Below are experts of layer 6 (counted from 0) of a mixture-of-experts language model. Rows are named router (the router's row for the expert), gate (a neuron's input weights, with its number), up (a neuron's input weights, with its number), down (a neuron's output weights, with its number) and show model dimensions 128-255. Each number is 128 + 24 x the weight over its row's rms, rounded and kept within 0 to 255. Numbers have three digits each.
After each expert's rows: "raises" lists some tokens whose logits its average output raises strongly, later layers aside. This comes from a sample of Wikipedia text that the model never trained on.

# expert 22
router:135124138110121109117133161166165118125104146117142138129138139155084156150115108087120136125148150167131121135161153145126133154136085120132162131127119137147136172168124119138135144092149141153133109144117145167100158115129116175098178121126125124117102119112112099136129135156143127134115136130151112062191147135156157170137090152178126157141100109088105137141108117107137119109075
gate0:113170119105129136138169144141131188125126124121105179138141130195116134127142128118148144191128120169140103146138095119125152132131090061150133134116125125118105191138071179104132121074134117111162080131150160113134122064072115149111142117105098158082131124123079153118119077104166129150115149133134119100110169146185115169091153143136103100146097102147140129136179127140110125101112
up0:146123130157136091150121129129130098111132156135149103135147133104148140150094109144119131126087122093109135131144137118113118115112147161167111134142094120145141111149124088133159155181101067133130141115124101109148119178116125100128132088140085116150176133110153150098152132102091135135149132103145108169121093109105125081143107111138109152093131123122162106109081123158147081170135
down0:160143115114120108117136151116124150118116123159146160126087148131097122107089124112146131124137104122140132135093164125137118115120126095150108084176150124175150150133169165112154117100108126168127169118109118132148109146131108136102146165107126142115134104147114128142093151133171088121126130121148104093107091158118141103160114164110101131145118095092124153113130120123126127145115
gate1:156111137143099096107086117137101131146103124108142118157156121140102122142136115110144091112124143148116088107121113177115125126126131131171154119101102110125096118129125099097172118115146143114128106111109137118153107124131095162098121144149132127150103192130111095163083140130126104130173132134127160093094077150170143116124113138131133122160108139104097180116103115117118113131130
up1:163125146132122136108179132086169140100115135134102120112130102155139121119074132116117095111113137120133127161156154127138082135153132130109152136103136166105120126097111085166143074101139089090108137134127123110114179135146122119125131122148072153141155151157140115149145139091119130147134124155120123097114067135109100142115136156088125161183086130116117125118138159170145082125139
down1:190075144102120142135138100085117105118119097113122170134102122114133113147124117157138124162076107139155141113147097151139123105134109112142134132101102158129092150062123157158121122150140083102128134081126115147109138114153154146139114114147099135136146170112115121148122161156118129128189120154131139133142090121148156121133139121154115181129151123096087143194134137124140124113126
raises: ",", " ", "/", " and", "–", " for"

# expert 12
router:135160134164137144156121107156078161124161121072134095128151106141128151150129142063102126108141142126178141123134151145117104149142087157161173112154114155114155144119108118100090136109133117127115084160129143120149137106142122125108123095133117135069105127094103119108152122085152121189115116130137125091102140162111141103157139125137114168125117155080088145061120139182085123135138
gate0:121093110117100163135126098132140142099136127112127149128100081147126143137153130145132186142159118152160128053157123136092091125126122169185106150147115117100117132097092137149093156122165130126155165145120176092125107141145167161133111104096116146137158143097139135093106086117114139134133106138130146108078106137162106079120094099146124104128169148112134163113118132169184133125118
up0:115156141147161147151107165129098148141116100137128136149099121108116134139104135146105100126108133106087091142108148126150145157149087120152128123122155118139113126153163143137177115129126122133124124128141101106129164142142127145138110128115115162081112125122140134196126117191170082109103130084167123126136113103154142156103122122112107097137185141158181113157162173125084100140133
down0:183093104114085128105140160144114161120101187115124081148149110126093094159139165144153126131125107154131147147145127161111145129124130111131122140111127120092098112128097134108135136133078144134094138096083117128102140137119120141099181141124109147139136153116071126127124153092131136086122157133136158110115155113124109124121130115115164107151145086105139113105164171107137138143142
gate1:100086151156119178180107113143148115125103064128141132088104148093122102171085127092127132115128149124127124177131118142162097094136143167169133118082096096123133134150128139147127166132147133092160118124120148133106111110152150140118080094147107119145108080108107109116148158110109174144132135164116104123155123135127122172175141059072150140135212127100096161089134127146078190090089
up1:116122142126184135085131164129123094134147147153140132140132119156131136124138131123151115146107136141133124122126129134145137161132130149124116154161181117111156126145136145155140093160107129122105141160119069119160153154160121123163171138155148102162130148140157136132116122139125139107132142087133105116103126059126146076117137150143096101135037128147135152174157115096090098152111
down1:156112119078137125076132108157125139108111090159140122104132072111157133114175150106134142123137130110122107109142104131111086112114117142140108206119110131161145153100099122148112181131141100105169121153119160111114113135140144098104124116136125101141092137120129146125150126107133065130125128133120123175116101132146111125131113136146098168121188101148096158116104140115159101124151
raises: "-", " and", "'", ".", "/", ","

# expert 0
router:144149132114125140112078111166140122113077154126125126131143159141108117126142105122121108111150133099121108097139124134160105154111110167118182146100107177105125130147105169112079109121141146094142063084137142125139131111155152132098132113069117145088115129090130143167140129134159166168147119133146157113155181127118128151137103120173122161141130143111070137124133122117100133145110
gate0:141103134140167107169143166080062118138148100072140129121095130141100130114165097105111145127154115101136134081127144148136149078171125177181130118109127145097124121141143119123123124112126124163135147128168148119126143115169104107115154096112136164141120115155150159124150106131149144123144138182137093130150134142145122113103093188136114133129169166091118082102105123176108117124094
up0:110108090104143138114078127152107122137070104159140124130163132132119144159155141137124109128110119104171119099077116123107121105108106130153149126135100173155138154118092132153092151114127117114122122134160137134076131118126068120149106156143121103157134149087088162138152161197125102152127183153126139134148166174134124136127119147129151146142128132097120131125127125071116176112124
down0:112110133154124152110124117121156151152168083163092110161098089123119134139142120112095172116084113124108132157148142150112122122175145142101154132109129126102139106123140148138171135168157101155119111127127151119078128078104114177136090126100152108087089112125107172072128150093123136126123126146113135113131123128124110118155147144091078171142130073092136158120119143156120103125146
gate1:132123094144122097146165102090117102135106180149129164151141123127132130132143117116101087134149126127101134129117114079122116150180134115089126080136153164186085124096170117116138104134130127135137096142116127128124133071114104138149103116083097112109125149126134121135141139130123104158135107100112113105118160104122108147150150137143120146123090140144107129121113090102144068063114
up1:070126130173175140104105154151121084131139129127150109133141103149134082106101118153142133098132117160082164117104135096124112146111121107167143098097175142163127151159139138081102111111133159135150169135158092113147080157107137137107115101095105110131148119140125157156152134097132098155132151097146139113161114118170159126148144127128139121147108097119134120133144147152194106141138
down1:140127145118164093134086192130145073133136110095147081072160105127153143084120146122133147115141154164176116120130094148087089152169135122131127122117113124170103122123098126069104117089134085152095128147130151139129088173090172187160091082115153121112150141116111092121131141130075137110125135130135108149086159152145086109150113151120110085156118131124142141091074125150133112117145
raises: ".", "'", " ", ",", "-", "/"

# expert 11
router:135162114121137144112091122111094143156081122059126124091152152181119100113099138102105109113156136093171137131152087134133108148079097148151143128120117162136095125156132164102095110099139165087129085112127113118152145143159129118118110089119127135096137146122121159148169137125149144163140098149144162112160137174132108104110118126122128159147139154080109163096098178152126130136110
gate0:132113081109114161128132118123125119134147124076141153119079116130104117080109145090144121126153095091128131106145126129138100178140126129123163144146129151088086137117064148095107133154130132194113138137117154131115111087134108152120134194122120129093114130107151125113122092070117127128173159145110126143146128118122116161127152168133146118133091125117083130113143109135163121151091
up0:172140087145111117122133163131145154149128102095127116116109122115128123133060142138150128112118101094110108101155155097089153122129158164116169131137084076111141144154091159089139144134123123102126134110101133112114133109103130115166117158118132117107126115132142155150134104103151141132158086121135143132154163082157154123162105091165121146129130082112138127150121172135105136143091
down0:103133130135163117135099138132134152075117143118136142039101143140146100113127094094112163151157173117072135165116079145108121125106124093154118116126111119121122142122158109125130128124107153164152137146107116126110123126146160123132135166123174111135069129135160123099072104109143102128115161145108115126133125118081147172133095125165143132109136117138156092086123111133134144108133
gate1:136182114126119120160128095145127145131136127169128109139172127162105099103151119136136112140151148082125135114125178135124141119118114107174130124162096114126138098147132115145149131136117153105167127132158117106114184102138114127134121108126137148073122152134117100081099160107127087139095122139111124104131138121173117124111137134152148156160159128095108122114108123147133125107105
up1:156129114144155123090123166128128108124136117146123123153083137093122183137152144122174150089112145175117105135110099112145126140118106118097127126096138086152156142104137113094101136125172098171108140180131139132112100124141129149115091161155131139156094163124101119134135116146138159158121127132113147115093117184093166178135094107110118076110135116153158131129110121100102129156143
down1:085139111118113125144102110118140107134127131114132172151134168151138139107162123123126110156090166149089131107110144130136104137127152090179158158083098130108115103135163149088130132106151096157112160201122147141092138179121118133156125079130107086108161117142101118110153114131141116126156137080093105110106167118129105112161162156141123133124102132120139113095172126124114133131142
raises: "-", ",", ".", " and", " from", " ("

# expert 3
router:169187134130124151127096135146152133141115136091136160125161154164116127131113113083098080112143138105157138098173109154127143140110127141148160164109088153118133146116093101087061150089144153121152112120121148093121121115132112154094124121103084145123071131136145132136148099135143143171156148143167120075122134131138146120151099140142129116137159096084121116122152174109115150142088
gate0:157092117115174121117132143093144126119097118102116127149126186161170102114139132108128129134117132062151105137149105123144113103107157104124114122101084110093137146088135131067151163098134170122111128122116121109126112137115089133128154108147112097147107118132126129098140154096109124086113118097121149167100107127168134084161156146132105116141124144093146115125064142115118133144094
up0:079143137158070130161129107185088133118175144127131102136129117110090155145091150144158157113137128152118147110130151131106150175159119125148163144135138103145125159136135128154139117139129128091124148112128125175122191113144176125129125156106162171114113181143146101160097168080129130164140143157129127134118149131079150150108068099123131166086114116144134170157172098147172101137134
down0:106136119097115150140139106126137152068141115152144079109142115139132130108129098102149137109147134155149126128168093117102117116166148101126101063131137145180155122118130053155139177081132134114148145118160139164113122142106133118151100144134092149058143164129184102120096132140121126119152098117095118117116101134095121115180101137149110125129182116135118131117139169111170132116121
gate1:137070136131074124152111125121147144186112110117126147117118148155108145119104113102128121116124167163097091088145115115123119152123128108162109097122109121122119121162116105160096174118139115161188126150155169116120130183082164127112094136145113069072143110101169098125144120109110095111140115132148094128148171112112157134144150083146153132091165110122150141098119124144096127107118
up1:159130156130119147118129142130095121149181171117135133140151087120110152120163121165124084094139129119164135115109102155116121137099126141102103114129109153150081135147157152142116145117131168149134129131168151131126126156130212141148104122105147120105176174118114136111150094129103133142093121122155141113126097132101126123082158160147113114155124109166128160144112133108136118108158
down1:123090125103125083152216121091112112111132127179116141162140188132159185137141108130120124167133130140094150126146127126175119112146145150113128120143108167123109145143152127149078119106131120144116144143181146124116119089157131109113173091122156096100162139092130146120146119147108111125110137115104171108116156126127138127094107135130137129110173134121151163131134119168168151119098
raises: ".", "5", " and", ",", "s", "8"

# expert 20
router:141114097150130105140101147129081132108130143103137151128116102105096150158133107107067082114144138167124127089145108187180134147123097141158135148117170142156156157148125107153114121101133099152118093118136143099147142124106095151113140135128127124081100133136110173126133078139147148153152098197157113142154120147124098175120131093111124158150129128111104140146125153117139136135055
gate0:136115149152125120201128175130141121157120188123158186121115110166108095118157126110146117139150144141142131116148110165140141117126082171153164135102107149119121130142116097093097087121146127105130109158130128129156101146149152162133123088136092132108145124097158119119122144183141101167132132165119119101143144158136096176152139108147095122123126112137105155111082135140135149126097
up0:120099136150100092159125125141123127155127180124137164109115161094108122106118123166131100130139163178098145120128129142131133129094098185164119141128114103182105137130169134123160117127124155117121117135101120100150134146157127157115121133205129114098120185115128122131113119151133104192118131159119127102136106156140139110132155123076124114137092133129113120153135128128128140113106
down0:110152107129124124109087120143103139101170108118172129161122116113125112158106106140132128128186129161136140140096150110114083116136075111118098157134175153138125128076148099157101123196110101116138120115131080106114144144167169198132102106161141131154162152162144170144073181105129129118140155141126126125121093131166160063120107126099126107137127117142088092149115144123141135136132
gate1:153115121107116102147099134141081139122092104126126099104138076154143099107162113118118120121126126122151103158126130153134114163143214143150118167133101130139098136114095092100112175119135104141179053129144140130113142131130103140088133063163167135115147086155111153169170100116132153136131127155103144117184158128102094088144174159145111144108130146140109154121114137115120126131109
up1:147071148143114141114145128101154135105116098125118111147148102142151128144126121120144124153135160107127133078095125151119120152146089126165080140162148112182094093122121099154077122144135165100115140115146116128156141166136151149095088122115137121106146135169117107106166144157114134116121103103134154132124098109105138132132113107115151175095144168100138124106130148152170117081146
down1:151112130144123160122090081110140105136088178148147134115132158156109162130160096090118130105136086123109128100090119150123129098128123125133119134132137143102150094100091119181147127141110119119168113158105140079126094119132160091089134087127119145087150119147153116144086155122126095136133130100168143110078204119100114143142124105140139125176121137157125134162173128139075130109114
raises: " in", " ", " on", ":", " to", ","

# expert 4
router:141150147130122139130114142155152088125152136107137133135132128143111118165132136095130108113126134128105133132154099123120124141129120122155115151137089135105120132132116161133111091108145128089155106168129161155183106104136131146109130135135076168108104129104134155164142138116139144121124126123170157152124128163137174141147104107107129154135133144102084163132094121124097136148109
gate0:157134136116160101182140148116126142159131142117105137158167149155092127127148115159139134130175124149112136114121149104111100134128119144139147142126150131109104139168089124161104104083124074119160139150119105120139116079163131149108082119081138142122162091118124146115102123113173143118124112132096131153127137137139094106113157082153103153123061079123151130150129173115109133152112
up0:105111166108107140135096122126121112131135103136127105110096105133142167109106114123144141119148132127110105138062142114139113140142091177125125117123113112138130152123125185120102160120163130139140127135118065103132115174144158119102147125091140132195131126091133105149120097136150160111140186157132150128125101131126127134134137128118121132093143092116114130155090139153115142154096
down0:171145102137142115093119110116140128141117114124098147117133150074116122093122157147127142083158157133152100077199128132116112110112117140138121112124111108091164137120142141124164083123130140168136136125134153162132127113151156147104150114151130127113096115110132142188138123111104130115133155180115122135134121093097119143176138111130134160161109099167148131173111152128094139123125
gate1:142113121122175133175113146144150118095100169146121157165135136155069121174156126129124107120144113121141151127121129113121122153094138099103122136119086150121125123076157121129148114123172122135114133084097153145115112137135137108118132094097137128103100156072150125139158132129124128152135135094164123116126136132112144106112094096091138111148187136097107124111108127119130143119160
up1:124112156092157147099124155145130151151146179088134096096167095099159147116131113100109133135150149143133148138078137133077154097097101151145135084125133134127141113114124146136107116116114111138109149092131128162165132152095100112104137119156150135112167142171121124128133167162114156096131124137110161132113078099146128107088079136128112115142103102153155135114146120137134134173130
down1:049140145096157109101161157173122131125110122149137095099113173129136148127114099075097117132135125167148133130153130124107082125091132104143103130157152123134119175110119180129142109139144128132103097144113158122163127148139158108108161161111123136125118117143151130132117162154139113116073123139139137130140094100155079100178061116141115133139139142100150109102085137120144112153105
raises: ",", "s", "'", "-", " and", " ("

# expert 9
router:133133120169126144112129126132157119110103119098130128139134150164125083132147130100084058124173150135145090128142129153124119142101082125138151117146138151113129133110115123120067138101134142132115131120136167151122152097110117168105174139101119119132101132122134128138123110166152152136097134083136110099128158169129140124078126127143117135134137127099132139113118129123154131123122
gate0:171130084115122103160145146150122151148144148141107112122112093129098101105118117132130115112155133103145135132139104157116086129143108143120139141149099106126116133139070123122133128181164144139131096084150131158133148123110106140140142085172143177116178143125097124115156120145168158135143114147101084128110139107138150106126098132125100143136164133148126156078116157120142114159114
up0:141145172097161158072134123081127139120155114136139098120079178121108162110124126148107156136163103112112140136120111153141085112102151157112100126160118143130128125116103129125121134134139147138146140122160128108120146112182130135090160151093093114183147157112122087160117131159093123096087165108152130120150130155108149105132137098108118128140149126141166155107139105140129128137113
down0:163145127167139091160109145157128122143151118141119133130107115131165129130129117125138117144116191139147106160128101120101119109081139121156096152128083128161142134092129127125116167072090136140153118137121105113172125144138098145127135099118163114107151165149175104148105142172110150129149145117122154069118087166109124156154145116150137101139138089152145128142132114102130122126179
gate1:130134149160118133141172102097114100125082128125119118099158105146147127125163152116130149128183146105127127125133106104092133121129089134119148080190143147125175152142129116100124144144147131100075128132088120149150122087125107113153132112121099133104121150150083126139153157070124105091143141154124107198098150157130128118127124141127159150138174154143112109129124132132145147136116
up1:136111173143119134134154105118198126146101173149111104128156114124140116126168165124145121122188150095180133108118117109166153103126111162139141111137125159135100150100120112134060159163172154059117131129140108086103141128133123102136117140138126094119113130108110132129139152065130126137134137141160126164108165137139136122143120134154106177129163123158125134089112114137127137130139
down1:145137156186138135099141145154160120135150154142083155101155113112142151124131141151115145138137087144114084109129172123131127139161113094092124109117088152116133117138104115116103092179081119148124147118127111087122105119139133087112151113136160107094124156078117118133119147109130106133125151097100122189086150078111137134122111129165142110145137124138124149138145140131168103110130
raises: " ", ",", " a", " de"

# expert 13
router:168136140096111113136096141100141136133078124100138112100084127120123067136151135136060089141163138138101148128160105119084126151093085101117170138112111167142108084125136140096116124100143125109124119126114139152145137133068132149123173146119102145152102173089120152184164146158144135114130152131171120109183144149156177124109120132138118146126132125107158107099135112148141130138103
gate0:156188098102136120141140133129126136184099095122139131126135134140157140121184109132103132129130124159123114135104078118119136137103127105144125139115086126101149125156128166086131148092126122122148148110097099130163098157107118143138114148133080153147069101081140155163145130149178125153126199108141138157132152176163102127157105129115102110133116128143128164112111128151092107112166
up0:115106127112123112129124126095094153100130149116134159128147122135160128160146120145184115103133139142137156128059140125130125135124127093154146155164112149132176133122142154132113100093138125140122109141113130170167092120132099095150125178112108136092108136109153131112143155157146109131100099100140156128129164159162121109104142079129101131158132117118106164130140145160101126104112
down0:133130107105104148133161130099153101118120080099116103137167150149156106137145114125156111134124146143128138179144088137122039144140117098135143164133156125126129090098134120138138121142146116132201122111122123148133158094169150099119126147134152116111139096158109128135153173158149130123138123132134143156218137137090130149127114071148108118134127156157113116112115140079165105134138
gate1:079143114143102095165169134092139139178122138141142084108097138142122151142115126142120121112108148149111129131123089125106130138118146152114110158127152164128104128105092115091135082140153127133177130155109112123128085142084133140086151133153131136130101158059179114159158118151115145127132133146125133142128130136133092119102153130109135142125111120163122148123133139151130128124142
up1:148129137154155150119097142084115135135137120113125157114140145117136144102109129134086093138144115146102104129049112108129050112107159122147151126081127124110098121118114160125111136092137133120137088126061174167147099191121154147176163155137089124124119127157151105144089127106113106137154134092138135089148113148128120128123128084101123136140155159135148096128172144152110155117092
down1:148131124119115139096080179113083126137099163138122157106118154140188126116205103150163106110152131125142103092152108120084106124064127095179131096114119144118151138118139162147140099138132097136168147147133104147161156103146124142127140102156143115140139133161150163143105152137111113102132168133162164121126127132108168095154122204108144092184129089136111100106118146127074157148126
raises: "en", ".", "on"

# expert 10
router:130156085129151138151130129116127114107054164112127134095140114110105109118131135118099092115124134114156121146151127133207082138095104170150098122130152150122113139148134111151117114107145105080126122096148125133154126117175124142121123113143102119107144111137088140110141124129127179108149056161126169081126113151105122153122128115161120169136151147086081134136078130149117142118071
gate0:125113100124130100130139132123173111148105093113100180123114149127112105149117199109125091136115108106105106120162102127117106148144095143143107106128134141131125155091189133158126104108108113138124110135127118141137146105168165114116122143159144102162078125148124137146114098144156133113154113148122146108141148133100115093083113131139164111158147127111146111122087118098115117087044
up0:104146138131133149121097097104127120157140117058125140120178144133098126123097111169079125086162137063164125134118096180155136119122142131087157092146142160134131125130099127159135149099108135122117110141144075119116111133122142111117159109145142131138133137109147114108134150154138086154087127147116116118130114125165131114135139096093152168109131102121147123138136140140119111106149
down0:113141147103124127127140138053153177141150161127124090138141157142168115107118166195123150127098129129182131144111130109089120125098127146138159143124132107097094119142121166123106074104115146131120124111122125136094146083142077110142102059168125142106158094146119112137136139116158142120161122176127108081082121124143135151121118128108146157163159160160100089135144193152149165136107
gate1:169153122110131143143130108130130130141148107113110142130119138116131148116136112125144062109090144105123104153104118149184149135137125164178113177113114084119131079127103101125159125080114128121151135088134093082191115141197145116080095076149109137131138159125142139120152129135143146110160141108145115120143123123128142137127143138102140125139130130120110126112119123185135161147116
up1:118098124163157094076148147120141145144112133147177130138128202149121125159114115159111122150150123128086131082166105120143102122084158106080142107120186150165120172136115194109114083151133119154128112118151115141141094101112103132170151135168140127090118112130140099131095136124114107120061132151147103183183153125179104148124151106134099116116124087110145114155130092107108126140146
down1:118143130093148137156160127138130178141121130134153137130142092112130140110093128140148106096125145173168130115119149147125140136103127111152139125166138152088161099104138159099129099130152177083124124128181138135132135101165159137108174157130112115119117114117129143162125110089152131141116151127091105123099152093103103134103109118131142121136118137153102127107165121160173103139127
raises: "-", ".", ",", " (", " and", " "

# expert 18
router:171146135143154164167109139153143139153108157107123103120122140129097114160106132110142115117142129132103131101186087121150103132122112140156108124095124159150158108130105115096138118095137105092099097146167142128141140120112114140156137104105076134120148144125110155113177134132146154131106111158132099146124135106152156170159105075179110123153143148109134144121123125137127123169059
gate0:160118116128079161075124145117125105152122150117150119156091147148143086102108085099108148115110113141149148110110058171123154141126152102134128135174131116102156182132123119105125153140134188156137090128098138113154143095119120134125126123134065167098105115111146150110166106144080140126112149117123110136116179121127107108153115155154121182140153135107134142133120116113128116123136
up0:110115121134131107122143118090076080137168170108089173123112107146168085106120134092094190156108146147158146110136099132150155113122119120150147168158123093138165117137139116114145135109110138134170109065163126116139104121149118115122122121105122113121090140105150128118155127095078165127129099143117148090133169104125097088107133170140128121148151158095165127134109126144098130156134
down0:118104098144105173127128100107116122126136141127154115101122098125124130112116119153120165171138117099138146122124102165144097112141117132094135153120128043134155184115147108156119121127140109123101147123115144110120151158133154062156136121137160155107070106092128149140150102150157082083136133110131111122126118156095116140161161137115099143106100118111115124089156131164119127129137
gate1:132149156151142100132149156087130145112131132113121110112137169107148112132108138122106117120109126141130117156153126121121138123128108113114133136096133153100140093179121117113152134147128110136088141137156106178121138093123062161134139105120092134146125131108110136116116120113107175112093093136129117146097139102115104126145147100206119126140136124134141101106133135117138134121085
up1:090147129099126163079160064157120152154153123129118115153131105110106131115141142137108178154095142137118162136130125121108124119112143128122177092119149092134099130119144123145090133139112159064113168077137169138101111085121115151117094150129126070101123089142139136129124089098136124132147108141146126125120090111099165079119124121137116099112154136122124164135132129173107103111158
down1:121133110134100122129131130128107134084147112175132125127148130150124114133146141127187116119119109108114145095147129176116105121178117140056153152110154124140156163133174127135142098134131155093147131046145151136104138124142126111099175122132106136147129117144052160140115150131139085144104150102152079088112155123113157170071128132108210125132120141129119136152109121131145122148130
raises: " ", "s", ".", ",", " (", "-"

# expert 15
router:134182143132142121192113108133120146096129115058132119108125112114106141185118134106042122156123137132145130085171107172126100153153091134161161149146121156146143098128107124098108122096141099099127110154166145135172150130140137147148134118142100154132156138118114139131188153105175132144128110120163119104141126148144144186166102131146127168133115136111094112092093145166154137146131
gate0:106115130133130129149119101110122109137086149128124121163130110117128096148101142121109136138140140095146125139126125161100131152142129117140142130101144118071145138154132105102127110083142060116102131161161130105135130127156134154116116102160115130096169090153147124136163110099109095134181127141112161096111134160138118134141121132140109133153166139110109136099096094141103104112132
up0:130119160144111118111118145150152134151118104122098133129099077154126110116111091136111132122137138172189135107133146138125173098133119117061118132112180108150110106131119131154125195176142156099107089138093118154117113151126109115139123122145134091169106124109105098133138148149170139121129104161101130124150158093152142116088159079148139160135119102150142154112170148102107127121117
down0:121104137153160113101106125203136130149097167155136105146172127119112129116137135125140108142111140101085116144091154126121116131153160146131143141159095108145144160101122148155149111189141122154160143118120115118117160158128114137137127147142126156164122151115120134148170132122121115159119089131116158084126152138184124115127110092099142152106090126101102132091090154165129154144137
gate1:124109075086137161172128134121073082089194127133150115116156109129130112145127141153121089133107162123131133136092114109133099105138081165167115158134109132125092126176140166107093112095107121131113116146134145156112125128119119147131128182172150139117118085127068134133119117200123163136156095124099155093091167196109130142187117138117141157138098120138154141137093102156184165109098
up1:122133124154149130128160125165134146158154098135141133096086139135123125109117109142150092133174167140152130139110119127119149122141148142088115142143118152175124139124125191128163136144134139119157117133139100113133131121136124160076121141091116127118138135171189107158121188126152179123129122154076159172139149180147169113105093116115126129133097128097082144127142124095126157129135
down1:170145137098181131128129083134139138138143092137122145137131108140147106158113099085144113135163096147122127160175109118144133146144122116113099144172140107123144121107108117133152162169132144123142105108143110116141124140125122150137133166159102126131112119119148102111120101073107209138143147115104125103103172090167123116119123099155094155098121148166170155151070097104137121133138
raises: ",", ".", "'", ";", "–", " and"

# expert 2
router:150149115115109132153102121149195133117104105090148144144143139179109108149127136109092106137158142150139118078162110133126124132107103150181129165137121144116096132160134112122077131111136129133159083128165144131137101115119143143089146141121117117089100102108143127147176134138154136165119138095152080129162156123156147141105143135167119146147148113108092102143114174151133134137094
gate0:099094109116082145118109144136106126145152129176134125128126136155130132111160162118103127097092155141118084085151105106121152149140143103134132153103129121116122157162134142162155149115114135116164144103153166124119101117131168086108156154138097116114154124089133095112144079129123132124135126139153134106165105123149122102140162139114110099160160149126121099139124139182104130122134
up0:142141128125117123149127105116107137137113124131087129120138103176152114074137106101116159129105135117144143123150136113141109106114109118132141168133140121121167132105179097137080153115125123124073115069144154108142147138197166085103189085136133092144132105107138084150100086097116166130098129159121101144071156145166165140168116146121114162144118120105119115073177087137120133128106
down0:166111117107150139175151109133186151150102116156123097127105126166134155156102101121138166139139121135095128143127134088123118099145091137140159148114123121072120111106096114121063112116157163134125159174137138095111148157171126099093139142125095099137133197143098114130131126140115117180125160125166133117140098174096141077115112092145083153141137114053095143137144146116107128135102
gate1:145128174110094140155121176110109178107134107158171128135167168092092158127129159138104140124121092119137109108133120133074139136109105103120108157137148111116102146164127141143092119136120132064124154145146122139125170155070151117152074152160128100122123117155123143145136134138101157150152108100138135116143113168123151100129139164116111183100128171136076109178134165166165080120137
up1:134154138112148134140138132155109167154111137103154158117155137159132197122136133143136127098110125125127153145138125117115141162090098120105126102073126158126115126142188124114100116068111172116116122123116144131133153110115107106151085143135120123115135143118110128112122117171116116163100141103120122109111115147081154130138116139104134122112164165119090175143187153119122100136099
down1:123155124169141128138127144183095099106151149168099101090178124089107114120089115111096163110147091076112172133167130160116160128123127109110118150132154117119121181125136134123122147125096137131137140125161090168094094113127103113160134125124114135155097108136131109110147087123130129118104085124149111140108130100120151132119118120100131120140129147126160122181128101111156119131126
raises: "\n", " ", ","

# expert 19
router:129141101164136125123130156121107148128131171068138170106114131146072109162141093100072114120149136157159114075128111159148142141130090142165150161155155141143109144113125121110103102108135123136130109119162167120136134096155104135109148118161094116117103153088094141098162092127153126124123069177119103058133096140107159143155120116136110181151152134103120123148096152155145144107103
gate0:134140091121174138141098122134132112122080135080123131108074143150078126142150117120137127093143147118123105121087129139162109140099112127118165111141157116132105136160123162131111114108160099146121119134141066124114149135109134138138154103124094130091111095111151137110150128113147088157108103185144100157129118116108110121162138104148132119131081081127099056120133117107166124163132
up0:112108157099117162162131138133125120141116140118111121120124122083127165115105107116125095125146149168119130134160141127120142147089137142122118121113179129126104112118129150096125123149123092104089149143130115142137127120125138143159166152079081127159158114112102099158124123139114146185158145143147143130130114158104143155107151085088113101201104089091112114110149122126115156184140
down0:101120133139074142114089109146110149099143143113095090120150136110107122100134074151142141150126139160147181139119123120095114158157125135088138090132098156104185113130151130153094082099111121134094151129087132143113121149116120144123105137162106123132113125134147146168117106121133152141122127132140166128110104080107128127144139132103099136110171138182107103139092104121115126140091
gate1:134140115124139133186125158163115089124108132110123113117139128125113094143144165103147077135115114145092157151162093109122134108155076129173131168128145127115135151142142144109153130138121076117119099146118165117137139090118071144084143148178107113122145160101110113089164117137135078108172115087177111112121133160100130111144111163081088118175085182121112157105136126138136119136128
up1:089166150098140083105156119134144122140164107121137156111137141099105109120090142121141119116106090089094120139147154147138112122132155131115098106173133127119130118129153143149136146163134180114162130106131108135114120108136154141108159089124162145140119127100123115124098122132152149166103154148109149119119150144132142098114148122158111123136169124111152125127169122140098150097091
down1:160110126136128137126095100138127095138108123147100142120179096116127138140130139145091148105150134100142100164149137125110111112126112151129133123161153152079112131146092117149121127140138096151167144121125132119094102157141158108131064126121148133142113136144099104160112106100166114157102084156127114131149090124082117092135112127149096141133137114149114137157110093155114129106170
raises: ",", " ", ".", " and"